Below are experts of layer 5 (counted from 0) of a mixture-of-experts language model. Rows are named router (the router's row for the expert), down (a neuron's output weights, with its number) and show model dimensions 192-383. Each number is 128 + 24 x the weight over its row's rms, rounded and kept within 0 to 255. Numbers have three digits each.
After each expert's rows: a language model's description of what the expert responds to. This comes from a sample of Wikipedia text that the model never trained on.

# expert 15
router:092088125119117157120116109074168127135101188129147127108161136122112140146165112099143124159121113118160115114120141143133145115141110127123150162111113143096164119112100159086076117155132109098082160108110111134113179063145117126125167137137133137174129128110121173106071090128135153152113136149123161107140148129127122120132126110127111125106129128060112166135121118138139113128149118123119163144154161107118106122133143138118152178132155142157130115133120138132162127100132116104136134175116121146170081119119064151169115135117096129168136149149117127139103153129096159121
down0:132169092111085156139128119141115086154117127128176129122136091105120150134153114102153142125121137116186105079115136138112144134117153177141123143115137116140093102101163140142102109118120139120085147144144091140162110127138117135128150194106133084099106154143118148151129151123131149139145148140107162133148162110102143156093153142130130149137144103127109105094140142132118163132074099102134109102112088148127120114171160163120122128139113128129080132073102101118170103132165093131167132111139108149152130156147120143125140168139158098079134126093116129106106133158140135164
It responds to: Accented letters and vowel pieces inside French, Italian, Greek and other foreign names, like Comté, Épée, Corviniana.

# expert 1
router:141092078104135128127128097169149133130149105087112075142091155132126075081130121111129094153112091101127103095155165136105091102150100149179159144125114152128150162118115111106110116176108109098127140134124136121142126128155167130118108122150113159133135163148145123090130119136139120130106111162141126119135133115090178121130141110128115162140152147098109131107110141126125100113146091150164153162142144109111096161158151102132148142086098136148117142125186169164122116079114132112151086167135131118198132137146113118123137093107157073161130121113150156112114128180140128171
down0:096144164128115106154132080135115099081130129168112116164111114118159156181164115082115162126079147123117143112152121127165150090083126108074110148110146135111144126142098125151119127091147106163155165083130109123135114157120110175127105137146159097158135119149140151140165115112081143154136102125115145110117101146117140116130156102116134172093154111101129173129126107075127146089149113107126141134134127112129114137101158132134137072145131156128112165113131139125103131081110117085129126105092105139093117093120100123115089167169140178168140130127123130121149077109112099150
It responds to: Word-internal and suffix pieces of common English words, such as ic, ar, ed, ions, ment, as in inexper-i-enced, App-ar-el.

# expert 39
router:140112099156143120115121097127173091108121113106142138165122187128154133101125130153109133156178088138101157136126129149154125141078096102101100123172094105111139113121145131124140142118108139108123119132120133120106115111137100117156153136150098146165109157124152094163121097143101100149181103125178105097111171118141128146154146113164122119128106118144139079132118145116118110129152104141171115102132163160121129106125149117139180136109083139124148097161094134147162115127110092149115113162094174099141123115101136136110155152133144145174151140105112144102176125112126101113
down0:107102128155124119147188106139158113153088104124106135101150138119123100084134105127105130136165130074089138109117141142123126129150157109160151137101101151116112114108142120102150114125128108112109153099118118144144089097142113170166098104127135142152135152138109101143151105138120093158122104131138124140144152182113180151127116146150149093159171149119117115117135120155103126133146064133159119108150151129137104129084166127124111144168185134149074109183123093133165118122174134126203145114165131131125106121137079141090154130128075116116130110143111148135138155143111097098
It responds to: Words and numbers in plant and animal size descriptions, like grows to a height, up to 6 m, in diameter, about.

# expert 19
router:144116116156161116140174144102084080146089114165118123109141161113134131080115156124113131166164100117086107109133164149077099110134088125165130117128110093143103127135110068133096113112184177123122158117128092158152101167135093130109107139137106158089108118116130105160196183130105134149140134114134116164109157141075148152086106150094093150084121136128132155139132162167152147158147134126134114099119127126119116120112115146126133099129149133127148119133155081115161127185136177153144142110109154104128122132135129127105125171138111145116160093116134114118134096131185102106
down0:153084138148147138155136136091125123074116120115136138096136112102081107086069176085161140123144139095144102135115148123120111116143122118121125109130135116097088146103097103095111128120137138091153146109119108103103124181148128148145158147107101139126145106090136082145115152107103131122136162096150117148126110128178144160099135114135096159123122104143156123108100159112105142160129143166125142159134148110096179122129140144153079088126153089133126127144123138123119088135149098118151130104159131082091158126079168122126153147147138124152164122163141127157101130134099141068
It responds to: Counted nouns after numbers or quantifiers, such as years, weeks, months, decades, points, yards, often in sports and biography text.

# expert 21
router:128130163145090108122129137052155125156132154113117146100159091129130149170110107132106174129143155172146107163128094116150138158145150080100137136108130116113112121105115126093082093179114120114138148112137134143122160109097103127106178113084169089147127127111085137093099134119155176126115151102146097123108129128118146154101121121097132128128130130151120142165150099134158107137168167134152098119151157112100137098147128139133126173195155159149100092142095111132162137085109094137140129184154138136116156100135134144157114105125125112108149118166094118146135123085156131103
down0:141172106113137097136129086129131164143110150124101103159181132106120161117109140173140103081131131139142143131131134120144134121149096118105138111208154157146158156173068102119122056137095152147174164142096108150095160055140102131103153130148147102089104107093129124148146124119146085126177157083143136159112168112097152137121130155081108120113141100143132091103154153157097117157132101149094125133100168127126172162126132137148115133121156116135114127143135134096101123110096188132130154102107118081118127115121141143134121139136122069100165096126080141162116164148094168144
It responds to: Consonant pieces and capitals inside Slavic, Turkish and other foreign names, like -ić, -ović, Bartłomiej, Frei.

# expert 33
router:059096130117116084125172124151099126103152140174143098143104107146124094170120111125138177127067138156122166147164121104142147169103157102119138125160092108107092135134110145145131138151105117125130092128162134135140130102138105146103126112111147095114158112126171106125107156095162125127108145078108157099097138114117107122144090113133133145117128130149141139122122151089138124117151127098121115129140132147145148162139135144138169097116117148152122155172135134157115134098095117087097157061140092126116127108160192113139129118145089184160129104187181104087091164129112125103
down0:107141117129112063159126129102148131104128091142123106126160134143137179109125132146138117109168127112099100166099115112150163138117129119192155114159153089067155124149143135152088129124133133153132105095152120118137093161156133143175153120105108141089110104179155100097103170159162125132147089144125091078137109122082104145087133192158130113135131107127119109115114093115134080113136158148132148121103140116162133087128110148130125118114151113083101154118126111170081156155112097098122134101127124070125098135147135144155151136141117136090142131151131108114131125167159144103
It responds to: Capitalized first pieces of film, song and book titles or given names, like Amistad, I Am, Of Mice, Legolas.

# expert 43
router:153098083090146099082125117136145129115125107112139123142112118124135109119115101076079161151094167144124125096159117066145095118079099139151163128106159116130157186142106094093094130117140149102106133147150128148122137132148142151157153113145162126106158146119128117104126142117128159132085096091149127117127102124128145141123127109154115127141150132076111127111141153178165118127144164172119171158159154155141144135173176123117150132124117156124138120070127150105135135166126152144101083137126113122133180106157088104140131157117136105114136128168108106166065115162128128101
down5:099150123095105112106110138144122137096124101120115126123152096115151133103151117177151121146069151142147123150095126128123167096125119122131094181134150157153137142130155115149115139092148132100165109103109154122110112135163123146083152102119120093154142147124096136159107161082132135093140104168123124145117114113154146169149125131115154115144129149140111131154136138163154175094122107155146157136162154123131144096150114133082156120168141105128097173173101167137184145124112137130127139110112127151129122116110128123121109189136127183143121135119123100113151105101140144146
It responds to: Sentence subject pronouns and relative connectors like He, it, It, she, ", which", ", who" that are followed by verbs.

# expert 4
router:123140146139125127151109113114137110115128123175142156108115140170156123155105120136082126115179115173113144116117106121130160145141096116121110144145136118137119130137141111137136103116137111116166129138090132136087147112106123081120117153106143099138133136138075131118122142124131119147152122105114109126138098134142122096128156081126143177146111132092111123099160120119155141115161120138129120125120102120127135054164150079096176142169139135138132159124103137107106152095119140127162140157111119111148143133154146073159135176116131186145116139077135115140166200139166124164
down0:148173114122110138131127151120169132100165159149127116171149089132153133107105074108141113126144138125185175138123125108133126082124141130155098128104120120123160142154155125147133139145103112165115083079149107152161118105108125112129148135140113125109089136125131115138127124157143161109142132121116105135156111123091113126148084144118140082134137121121181127119128113115104161130120137148129128114117110113116160117127111080169158102138126153111097119137135131107134091090124100114074103119114125100092156176116116156136067109123113094081167086117123129118065115109139132148
It responds to: Nouns or word pieces naming economic sectors, goods and resources, often in lists, such as water, military, food, manufacturing, trade.

# expert 54
router:085142173134134124093124127172152114155146150163109113128128077129096080092137090153131147133118088159142131140120130131137114139140113143120143111125119111158076134140111168193122079143132119156147099151154144102155149095107121097117127130095128108077140091148130110176103159091141142140140151113120184154116099129120102129093136117160152125129122125114144172160147108087153150101079110139100144106125121136133083152136128123141125108136142108113098164144122139133137117132089130091138157101175170115122106130121122111155125153113098163162141114153172101163074173123128125155
down0:164128109149118136114114126142127107155102122113114103156097141135121101092136124123124129121096141074147133145140141164129137146082155145096135127123147139124112139122176136143116183140110149118143144141146144124184135128102115125187154146067120136119073118106126118147118145116109145133120125115095127149147143134157081113088113136129116163166135149115145102156136131147126140130137145133099176124124117169137135092103130120136153124128121165113099129132116132139188091129121114120124119093134127137174129123128136164094126158165126134118117152161110102133142113143116102091
It responds to: Capitalized name words and demonyms starting titles or names, often after The or of, such as American, Chicago, Hollywood, George.

# expert 59
router:146124168110148144131116181166105121095163160127158145108128155147111154173138105168148145171100143136187162149118102157150076094118125104121174097141166164167115150077090140185172154148165143132119133165143147087144092125116108101095109170135184096143131165123126154113131159166141098136103133102105114124124096117163114126127106135104142156165102124127140097138130127071105121099137146119138115117161098129146111107187131165132122120103154126154103165090132116120154122122124159118126143121123127154143109115126139134134156125102142186141143129148104089097086170117116129129
down0:119153128121156146172116122121180150122109115102126094125110154107111105147160091155073118124146137166117127109139071119147104148148131117148108156141073127159134152154134142125096086130114116104152133158100101148118111086104166116134118158118143100077145130105076138127163174156117105104182083128114132125163141106136148148157116140148127106147143146135140142134158128159118136148093136151115128153121128156155085143120113121085105114106140143110125155133147137158110111165179135117135112127119202143195123131081159144160117120108161110144113113124154134128157133106148140167
It responds to: Sports result words and table headers: Championships, tournament, won the, at the, Event, Round of, weight classes.

# expert 51
router:146073075116140127129134108153155149092131124153141143140099165162148125164142118158161098091145123106146119108134121135129150140134135113109086117120086142134093167117131122131153152156154147100168092087157118135106099124127145126111145115153137133078132136136090131115084138174106107100134180129159109093130102109163125140143161161098149108141110136101123139109133149140142142149109165130119090111100134133142117154137153156141149130167107175109159091143160145124135090152136140147103150142127136137087131124148106106113119129080121159085154167154176101135123127117138144143
down0:156160144145117108138098122135106158091147125111138105152129108139150096158115166101171134089114108109143174112105131110127101118130114118071152133093173129096125113157138152121124108153108111164118172120088123134116090145112134120121104134128108139145148110170113115102125143107139109105115139095112098107115117156152177126149114139113141123109126086105171130126109140115095152156099118107124184172151137150137084170147142112128116145103134136106151080133071118098135110130130142150146130144093117097121093116147111175130102097132152094136146160119180108130111157102120089142
It responds to: The words and, or, &, and list commas joining words or phrases, as in may or may not, Foreign and Commonwealth.

# expert 0
router:132100119132154138119116111132089152164145069076114105114114149090161121103125138115098113163142097097142108113143149147115130105152106132165138142108146144118160115115119134145105072123122107093141143121124123090118169094180168095139143127161087162134138111124149162137127114108117146109120131147131118140126132120092159136147184073145131114121194118137112118143137093095144112117110086114162169128145143124133094118116117120098144175151129089115117119142147168102095144119167125154155119155101148138147107143152101144145107086123142112130145112106154110089119113152156134165
down0:097106145094135108119143143109139112153130140122134120150114096111161156091126121134139112207121144150098134167127159141131157117176136072122139117135132113157143090138115133132122149106139139143106084136121119117130061120105131196144139109134112153132147123120130134104138106136063115105163145160107119125124119107110159146108138114097125132102105154133126098147111173081139108083130112137105097135154081120127177141106145086119134130116115193124174170103077190159116108138120104114113144138131106123115123126115125101126126131154127168078136111140129152147156110087160159133
It responds to: Word-piece fragments ending in a consonant cluster inside longer words, often after f or c, such as ent, ect, ust in fictitious, insectivore, Locust.

# expert 62
router:064101180092096102110164212101095136112122134097167096119116113134138106142119105087117135148124119132138123181146090108135127136130161150146164136094124131125171079135139152170132134114139149138142124136105139176143106104156101108111122087122201110107107117136145125136092115100118111149080176089153146098117125112091150111093171090117122128159187165146154168130118118153150099135127162121141140134178149127081128145159146115147107117168114132114098137136099145088146139134125104123140144128149078111132124116158127130152123137146115137107093119145088090135134133155137148115
down0:111129157142103124101124156120145141139116089130094145157121072069128119100124115177140107153107163103094155117135161096134138121157138143147100089127175110133147124138109164086141117124121130149095124131137128117073124144122123130123117146140126133161155120115142129147102113120127102134099120084114139084160103188100086167150135167111133136093086165137104086120101150158102120126094124139153136141112093132120159110103109116129099135097093103110128149137127132179123116154118105149130136069165114136157128138122164137108085141074151142106164118109136143087151182168095145118
It responds to: Final pieces of people's surnames in lists and tables, such as son, enko, ović, ini, ski, and Jr.

# expert 22
router:155149181135130103132098148127171136149146139176143146095137128121143099142121126163115130099167116143195123163123162109097149128174146135108110124117142142159127144133124124100162133149141113129153128118136140158144142110134138136102107130151101141114105083151119093146141103107113120153155142139104146123144154133149122140121104146166133142148157165124158144138136126127118106120159131165119136098084103150104158129090136105137093101153121127144129154090122144157165104105148124116059113081125137119101153115133139104150162179117077085139127141107137127133119156128102092147
down0:120138127128163127146124174088133140088121080147119125118155118145137128111122147111146120102108120118094100141140129112109160142117166110148114152120143128153145146128128120081128094138116088159146132142135080158111159150105114096124092074114146122178176113102138159129101106144137181109096121084091142120159139052081091158143157138184127145163189111099133125154128115117065080123101148105105159135135100160130110103140121088133130158122115153157092116146138150142133124109127171155092054138175161147141107084130119126095175145144146113162116109152107138165142113146128130130
It responds to: The, of the, in the, to the and the word after them, such as main, new, current, including place phrases like north of the.

# expert 28
router:111151155109124157121097172139140124135142185128112138103138098146157139141126127155102114142138120122147115157136099139126107120097153098105162121133116142154152116120116158155138112131152098151116088128145116117131124094119110092079138118143165087154155087131111164142110125112143117141098142111127127108118108153153106100130148106121191144131091125112149128186134151107111104106143157113108133131139128106147147105138113151089108125091163138181106124083140128116158165113122151123137157156130146152107090140120059092159114136114104170178134137098144057111093170113123165110
down0:154138076157125097082162136159103097090129138129131126157169141105097096145156133102103109059151148137133156126115108128107114139122107155126120125169136123115140052094166121121166090119145114074112119124150106146129104159134151115130138146126147119105162155086144132114132111134102169107123088137086124134129125136178137180159163159133079149133129149137125115125109152141136148160110153088128105133148135110145096133132111107158113101099133121118122122124152152168132160135151150132154135116146128150140126114134161126114141139113108111133090126186156115164157104114180134072
It responds to: Capitalized words in names of championships, tournaments, awards and institutions, such as National, International, State, European, University, often in results tables.

# expert 45
router:152118130145085129136134135152178144135112124141122166128149154168144162127148132146087087138143152117151113114145116148130105126160112120129125125112142133140143101164170145112168123158105139144127111066178118111142119163090143168127152155145126140135112103129127131099146105137125085140157112098130125084112097142141129140130111118175117154189110088132174086141130114124149112148123118143114116113123155115092140145141143101106122087118133130160100084112133135151118147119118083130136122128134149116165109112181159153112145131083122106169141108102147110100148122107094095115
down0:143127138103125119120160146112119121125111117076155123135137126158137121128119121117129129099143163095121133121138145102088191116108095134146181092120067133141127143097125134117097140086157070146164085101147134100138117155094130140083132116145154086124099084136141151116134153141120101096146123130114111105107138062142100140143155149127115112112130102103134123156144184146097132126147168151150148154112155137146183148150125175149117139161159109137156138060139118160199118123156144156136098092166114169145118140157122118104097130129117078148152158124109158113121158146104135130
It responds to: Prepositions and articles, often merged with the next noun's first piece, like in an, the c, of a, in scientific prose.

# expert 25
router:119135153135115127150107134127147144085127135130162184157125115124142162157135136157072121116152133155140145102129092148122155131123175110119121170121122147174097100115112114125121105086141102150177090083096112117131110131102076107136089148094145154149106096146129127176153145163143161148128127088132128160125112175147165134130094164169124135144121117187130099135114145141083155148163120113123126116162134160125142085101161115164080138135143139100115119119129159118146132109106108110101136096108137146109131153154089119115131168087156142141143147112141108178118167155112110152
down0:135154159142121145105152149148107116116133078156147119149146128136152112113163120122142134138114106157147107093164103095112171134108116077092157128118115124069134147128124101200096160126139133142103132129177104139131124137110131085122117143133151135175168105108108117145163161108105124134120161141122112104154107088090150087130181150141156158133129143151118133158130100160117154157110094100108105109099165121167102159135152152166129138166152167136094143096139100099102120150166127147130169149121135130098112086093146124139178160111131112092138159156132121094103138114161088106
It responds to: Thousands commas, decimal points and colons inside numbers in tables and infoboxes, e.g. 9,352 votes, 1,855.3 ft, 11:34 times.

# expert 61
router:159110125165134110134139104137152146166122121122119114128141161118093164139129093128097093153177115145140152097116114150154113112136151146168123153156121131100142144172135141130130144107135135113127128079118132147091095163080118103112098127111116150122090154079134159131131141093104165094124102089123098092114105153125105081150085115150136124124135156103125098124142139116095152166147123105114101128114169142158113122121141130104129096129183095139083133122110121090161147162150116124159155132146142118187102102109144131102165121102119098152145099120143125146122133104122124108
down0:092149168129126106110141113115115145114163126139084099130129122123126103130144117159154168124102098098119101091126156221110117134083132107128113161073157085087109123104118141136081103135148127134172119127161150162079126091124157098108104116144114160101098115133139099115117112177122132106132109122110120111140120098141119157172139065127156094108158130131155107121104165106173133122087123114184115135161100165131144140175106125161109176158172119123157136110080149133139117118147136096088097132128090154143111089148132140127079122119133139152096143152139121122143118110121137096
It responds to: Generic technical words such as design, form, system, process, act, show, use in scientific or technical explanations.

# expert 48
router:117128156155122119094147125104150132140108122174116144131126114151144121164143123166097133089138080154159087162160120158135159109127140110101102131158095133161100164132116112113146144153097127107152101093121140142146123124100140100135088123147152122151118069142120122150149110088143150151145082147122121098126089114184111149108104153143131092161108143142101148135154149127137115123149095166108116141109146101107118131126123141153112148141105151136128116127119133147127147107123153124079119089107126142099143115162169103084113139172097114153130110098163114151122163126115169099
down0:107100145144156158141140151150154117106089101068145128130134104142111151142124118081118140116151109142173090091160126132187115152162096126177154161129158122123116162165129127175150116113143135109152125145106127157145098121147139164113145121125150142082071136089111053128131123144119110129121099172123117162132130118133133112112118113109098127142109130097127145183155125106149127172127128125148130160148140126127182131093127138137120132117127171100113136140161140160140115153153145109133116133113182156145108076122135111093162163143151124147071102152121130107142139115134136127
It responds to: Function words linking noun phrases in history and government text: The, of the, possessive 's, his, their, e.g. War of the Third Coalition.

# expert 42
router:138126119084127145145139108130124141134130122105155101099101192101132121121112146083115132173150100100136134099134154143140140111103119140113126100059146125106154162126114116101084133137116140095085135133102100136124143166179145150107127116135133124115136145109139107095102088102119116143146185176134125138126135092111173124082161093119110167089190095114098122125083136103145082135140111111173110138147153089093121129126130120119118139154072136120168137130148152129138093100144120127145095122163136122139137116113146126136156090121117121155126097132186155102089116101108113157
down0:136136126154145117126115124142132129106110107071147072135130114128103095157118145108127118142138146119142148131195124108082148135127122101075099160153129131115150091107139136086127166122091147137117127128125095129154114148140153198149126121171094151086117114093105104110134150133138143129143104081162135162124125139143117116113146094153074141091148099091130111121140145145160111126190124182100169109182115091148132112145130128149121118176110115146094172158126131121101131099152138138116140130056161145112135084146112143118087152127190161143132146136149121136107129130188096159
It responds to: Middle syllables of split words and names, often after a short prefix, such as if in verify, isc in viscosity, cept in unacceptable.

# expert 37
router:089134167142116065091134111149173154075160176176079145137107143131149119150163102169132155088131130165142160120127121136120128153170175156094124116124136122154124128144121128158124136093100133146152121100154115135094140086114120105129090158114145133104125143140135115153160129153112149141118133131160125154128116162080139099150154143107099113166103106161106149086102143161105174125167134092107171124110137115156183096128167114160111128124125125141106104149089102128103133128134126107136145092123135130107118147136116139158130128090136121150101136151098173140119165128143129149
down0:122129156109108121164144122144122129120171126081152121163150126150100121102083121156127119136151128129142126115120108151127135154119131142126095153139141127117139108100098114101113095129094136144151132111129112136113141122158136080114156150163105124167137148148113151135144120116160158113175100100120119113097100164160100143177126124090124132128138107177139148116109083100139129116103146106125161097133164142053123169107142142107101125138148114094087115140116115171091127166157098183128143074118141126125102112114128136139114111130094130114096145155181103180159127135133154170
It responds to: Latin genus and species word pieces in taxoboxes, plus infobox headers like Scientific classification, e.g. Hibbert-ia, Bucculat-rix, P. mix-ta.

# expert 55
router:144120130127137125131142129111121123143095145133112131125130112142128125155132124166152093134150073124195106111132133145109163098175186129132135128135140111075108093136118116144117091147080147139141107133070139125149161093158130116123102118112110117127118116139138129133116096135119161152134152127146174185161149098113098133144140126128122115166139174141154162151163080098121060102085117114179143105119137139120091156118123118115137149156103102149099167129108144130101099132177113091161136112142115145107132103123097119096095083173138107105164094105126156146124145082148121129
down0:121152137124085146100131137170108129089126100167084104100143132120101071116111148116133163162133138173100130097127115119124133160160142147130188132124144130147151135141114085137133134133126114148112144151149128133103119139145162142125113131150099149115115112120117155114068124125108107132151161152136101104102151114106140120171078120144190167089148095106124111109151099121153141157147115158143110143125142124144117103111179165147136103122129135128124139100132105120138082131137154185113116161100091114129088091089135123124142138168151136129117132146122125124082093126136114111
It responds to: Official titles and common male first names in biographies, such as General, President, Secretary, John, Edward, and rank pieces like Archde-acon.

# expert 35
router:104114134102102145151137122101078141136146127110126102137077105133150089166122145119110129128134146110169127159131141162122164146107159139163142125111126152094153172121120121133079095144105098140106153146110155146118163159154113149121128153154121135146119127083133125085068145126161123121078206178123143078161146117095111135106141131126106145162115121143152131126129121148126114148142121104159111133165151093069136108113146124083144149121143122143077160149145162123136147124148090099137072141149151078136141086141084078146154148146107102109109114108090143160078131117148140097
down0:157123059181159115136063081118111111164120119085155129159148145135173137146135161119167126140148144169105157153123090120111094136152128147127133141162132187103096087058166133142108118146141102133123107131119118144131110089119189146136130139134156096170116148134123105143145130162107159143164126150134121144123128141113101104095105133139088146110112125130059161134136137145098130070147141131127170106173166130128146119160111140114122122166115110130166149151119158198204162097128115143116110105111125073152125152130177094091133138133136100098098112135080123107150153095136126156
It responds to: Mid-word pieces of German, Nordic and other European surnames and places, often umlauts or consonants: ö, ä, h, berg, heim.

# expert 31
router:111123129124115181107120175090127148104167169117113132112139083135168127118087100112144125118146134162108159166122108100141142113117132128100177088159140108127089090118093132136137118135134163160112139132135151150124107111136132087089120089140148096165099141155074120146157143159128116096138157132105184146109088114164137104137172164118161148168100138112082139117131103116123182099133173159102104108134122156160137145112126131134149083125130167126070150153166117116172143092130165156152166119127153125106098139081104119139130122130167093104129147108121147137107151165110183099
down0:144096150137087092121103116169144176137117135130045136143157165143138084174102094123135121144124150148158154097096144086110130145118151095119154097108176149152133159121107147157136143133141126106101102179112087108142086116111105124129153160138135080177154115091117112140132144128107108146112117108129155113140116089141105103121084144122110120125144126105110155128120146119126161131130096113070127120191136160118129112118120133149159094082112147117184157133159120098136073080128154154144134134149120122135150151114118163113103145077144138147126146151131167054179135161107111119
It responds to: Pipe characters and line breaks that open or close wiki table rows, especially chart certification tables, e.g. "| Norway", "| Poland".

# expert 52
router:134122083129115146158153118070106170108122168115115127104118124119122158172123121112140154133164162116163130177086189154122151126136157101090078144139146131126076132089113124093132144148087111160093122124124148098116139109067138115122107138158100117112128085127150154108108104166137138143151104097147151175122173150121108146148128159160203111101133103166125113111131133113118107166178112152149120137128138114130133129100148127124129136165161120135119117140134075155106172111096148114095166108109092160115160128160177130134104118133105140158151156100080158143138159144115125126
down0:128172110127103122133154193119145101148140132121136133152060097111161086168130083156088096128160119153112158149152125138147143110122162138121137117104090142112154124093118113140115119125124157153130130114116129100121126155088172100156134156169115117097154104167176124135105082077098133107112101112154160092112107127150129136102142168154140086179118177109126153134119154123137116135127127108108150152093139113090126153132147101110133128199090099150135124128136120103144135087117120127100133122150107115141157147116143113163103130124129122132119146136122120149105147167132147128
It responds to: Colons, equals signs and first letters of values in infobox fields, such as Province: Balochistan, Suborder: Cyprinoidei, Native name:.

# expert 53
router:171142164116086155118120159124134111130151110100082136117111156133139136143110151151112103128105130155114166189143117087134170125092134141135117129123118110140120076138129124116169128108186104156110132124164130102099106104105118165102079126106175124137126071143108189135106111133136114120100081123122084139101088162174093104092152126139097119129125138130100135140112112155107132112126158096127118139147096138165141147130150115154111123117122158130135110154137122093136136131109153155084145141118149126110115133103170127095117143126139080131138112146097123089125105153090164072
down1:097145119115157146122117112153066161092169112115128128082162107147135071109141133120116130166119154129097114123076162143107124087117134129140121097136094094137135117115128132137154185129131156151140133161143145131140136118141146154147114111130119153154084139101168162145115122125138134185146108145158156124104119131113086126126111152119135144137155113124116107154088115119148125151167139108127161149138137116146144121150137149112098117102067130169075128142099081181127133130107131111096091115139124115109159119160140162153150120120070126136095138144136085168140159104153136171
It responds to: Line breaks and pipes ending or starting table rows, plus header cells like No., Party, MF, DF, before section headings.

# expert 24
router:101128165132106141120108141175106143127146127119128123115126123134119101139134156098172135151140132162170130108129109101127119114092157148142136148136151148164105077107098132136175111114134129123076152165146127140138131092132121106123132127132160131112108143158118107129125136154094120094105126088111122135110097120135172162157127129100146144105117140088101108129134113127116137117107156136116151174123071157139077113162155120151145078076130111064123142164151075161142108136124162102151136130133137171155092147103131090099117123139143141132105120169072131125163125132141101121
down0:201124119116153110130118129149140130117179128086134150150115130136134150131119148149124130111125102140130110144156108163155123113100153133118187157143134127118118132151159152166135155149096102090148144156127111102135109120143158109129124134110147166134182142111136128169165160137129103072159088119131077145127160166119154106114105157122119099125147129099108147091097139136121103105145134139130092111123141132063104132078102126103123140179164142135139135116096129077122133188154121137080166101134168131127136127143112132152130094131084114124127105134119158132069137146096110120
It responds to: Wikitext table pipes, |---| divider rows, header cells and line breaks in track listings, election tables and bulleted infobox lists.

# expert 3
router:113125119117134131105145110101147132168115156124108136113083118162120153162137104137143117132145125141120104094145142128148114130162110109111122159127136121093119142113124127148149138135088097142118090127124133128139141145115147136114147203118088092141132176175106085177106100139148140152094161124144127163134096144130110124101151148088148105187111104141096102123121128113104153132134134133107167132154111103078102118115113117069128118161108122139155175092115104147118167125100111145164108152115139135134076175108094111142094146105161180146116135124148158096118169083121117169
down0:121077120135134164170093141101134152135097126139106163078132127146151151121113126164135140093104143123136126104150137108145140088100117136104131131119089106155180098140146089117130144124092123149113129111156127125098141138106123158157099126160108126164112154134119086145103147184121116169111143122124138113154108121089160132142122103146147096142115127115105115155154164116140147141131172180150172103143105124107143132153078120167130120149125126150130114110109076111146182113095195134118172119134137140197121137123132171187155139138145135119099121106126125150133138139122112091
It responds to: Nouns and word pieces in short descriptions after a title heading or "is a", like politician, country home, post-grunge band, genus.

# expert 10
router:129167153106107082120133119128116137121105100093105142104111087158141124152177095176135157151131086122124158136136122105117152159130150156102123160139155099111090077115135144124160109120093127120154083110082185156150141113112134122148177161093140141150127110091167123140102159147115102099111175131156112140107152120102134088093085149125120094143079100190129186085150165102129128124145126077088187101108089135162123137130123126167137128145167115117151137160103164125137155128137132141144186112159129164104128124115132168094143100160111134149154109095138158129112121125156122145
down0:147121146134130163167106087132108158108097150089136158132136155109088114114132083092099093095102094108143106166126117143148101106136117143144102146164140089128142155129113137169122150092149119097142168087122178139133147158086141131158151118128159111115103130114156137120140132117110148160135143163091150123134127159074112137145100139104162130117111103121151153125121120107159101123120164117123134101152147177121155158140093112124148122080134153090124151113122118120180107146094145146136142179101130142103108150107115131130133139150112112086116116098149144135165127134187126176
It responds to: Punctuation, digits and separators in bibliographies, ISBNs and succession tables, such as hyphens inside ISBN 978-2-213, commas after author surnames, table pipes.

# expert 44
router:114105156167070093131130150155130124074107113130137111123104124134158101170115120144104124104112140149108105118112150078103124139118138106110120108145140143146122090154142104095177165134103131123153146104139139164114158130119115150133155134090142141149149062131122153154149138111151070119139118102167133092134124158158134123125080157137093097147130149140130154141136164120146110148160148121094160107123140126146161108166157074124107114155127139128146127114102149106122115108125118150061086080159144124112136145107139138146142149116125153174144131140154073130087122150129130116
down0:138133162162143094124158130104139114108158117123094144136126113118150077134112118154147127127084144135114148135163122143132107116130131143128101156144106139108138111138139153161131132086137099133108122201153133127131134167100176139151116124115165100114151115127098116153163115145127152159119165143106103130091120127113121148170087128190163148126122171071079146128141127103184129120116130118166143144138154130162108143100141147087115166118148130133124106127137103137116144121139098097117155109099172148118129142134139111134145114163097095148162175145111154112147159100094143141
It responds to: Articles and quantifiers at clause starts or after "as", such as the, an, no, all, any, some, "is a".

# expert 6
router:118108142103112134152130077096174145146101104096129157105082102127140126169172106090098105111113085082170113121116152098127132071155130171183115135125121143116139154138149125107109092128130138097074115099145133117112146107137106139174138123152154148140134153115118145121104098109094143129136097153145156131137145100087146114091183113164114140117152143097123139154146094122179128099075118129169126143111142135136124131167132088128126138135105117166105077094106142156128097171131119095160122146129161156138093110125120104157153110085115143145122140120136093173072134143138137165
down0:154157125138117134142145137120112152082141157126141115135142129120115139100081121138134180133127125144127172127113170111118121127121132154107112143124111105097150144144128152111147153120107113111108124098104129135108118097108093157055116104152094151091146080082081140110106132156147146142134120126144174149128126112150144101120101134173122128172128166114110092100136114118145146129092147125160098134130164120114147155104105132062085106132116139116153116164142153125094160119136118097101122141133170145150138085131104141160085118059095134094105178111092152115133095137119094129
It responds to: The particle de and short vowel-ending pieces like le, ro, io, é in French, Italian and other foreign names and words, e.g. Croix de Guerre, Silvio.

# expert 27
router:141118097122125112110137188139138130115150139116131142152090166155106098116116097188118102114079139151072080123113113099104154135124088125100121102130126093135142130135106102111105141121152132114144148125140090155099164153166152140121151118130156146127169106115135135137144100097097111104145133093174103095154126109129124145151095146131118115129165097111131125120130136149155168144090169145134117111102139167152156102135139115128133110162105123151111159109108116128166126124114145146068129104093126146126136146129105095173152122126151170073136130146092118118100099162178119118
down0:130123175086126099126144154161107081118102112108124092126128159158117103140134086110169125161163116114121146166147111117097124136116127112145142117122117165137142095168179090084127100104129129123119140126110112147107136147142070116141125121137109122115148109145152152104131117105133154131090120139158100202152118078110093205091175114137178102091102152129142152130137127113071136135117132121088154092093104111115116124131138157121178110107118116151163114143121123133096083086136137117128159094163102121148117136162148181139130139136123145154128140125155100124158115064152139122
It responds to: Adverbs, auxiliaries and clause connectives mid-sentence, such as only, also, later, not, but, although, which.

# expert 36
router:131163122167118094123128147087101113106132146115149135194145115125130114099110098147102137133115169141104086148092099113129168130115100081127146109131166110176137158114137127150143103088144084136145121139106096144125096129146118143153133113074111128110164137125178120147164127115094111107121106098172128101132131140153117175169095171101125167110171124147131167104141119164159171144149176146096087130105138123139122130147132115140124083127072161125109097114111134156147170145126132145119137108128102140126136131115156127180134137123161151141157187178113096129148117133136134095
down0:147139137114081153085133149150079142111105108147134128115098091095091173164155116188107133148083125134138117102150111089138154106158154141167151101117134118145125124125140151112102127187102123077141172106107147111133117102110109109155151157124131135161170120149146172139111093167111139134143107094092170131092135140124104126157161137124118102104145089166109150115111152120118136140071083127134136104133142145140171091114118132131138131151106079071122152133138143135166150107146120133135109076145125125154141121137112091115121151116179135153079091116151088118151123146153135136
It responds to: Auxiliary and main verbs right after a subject, such as was, were, had, to be, would, plus said closing quotations and colons in times.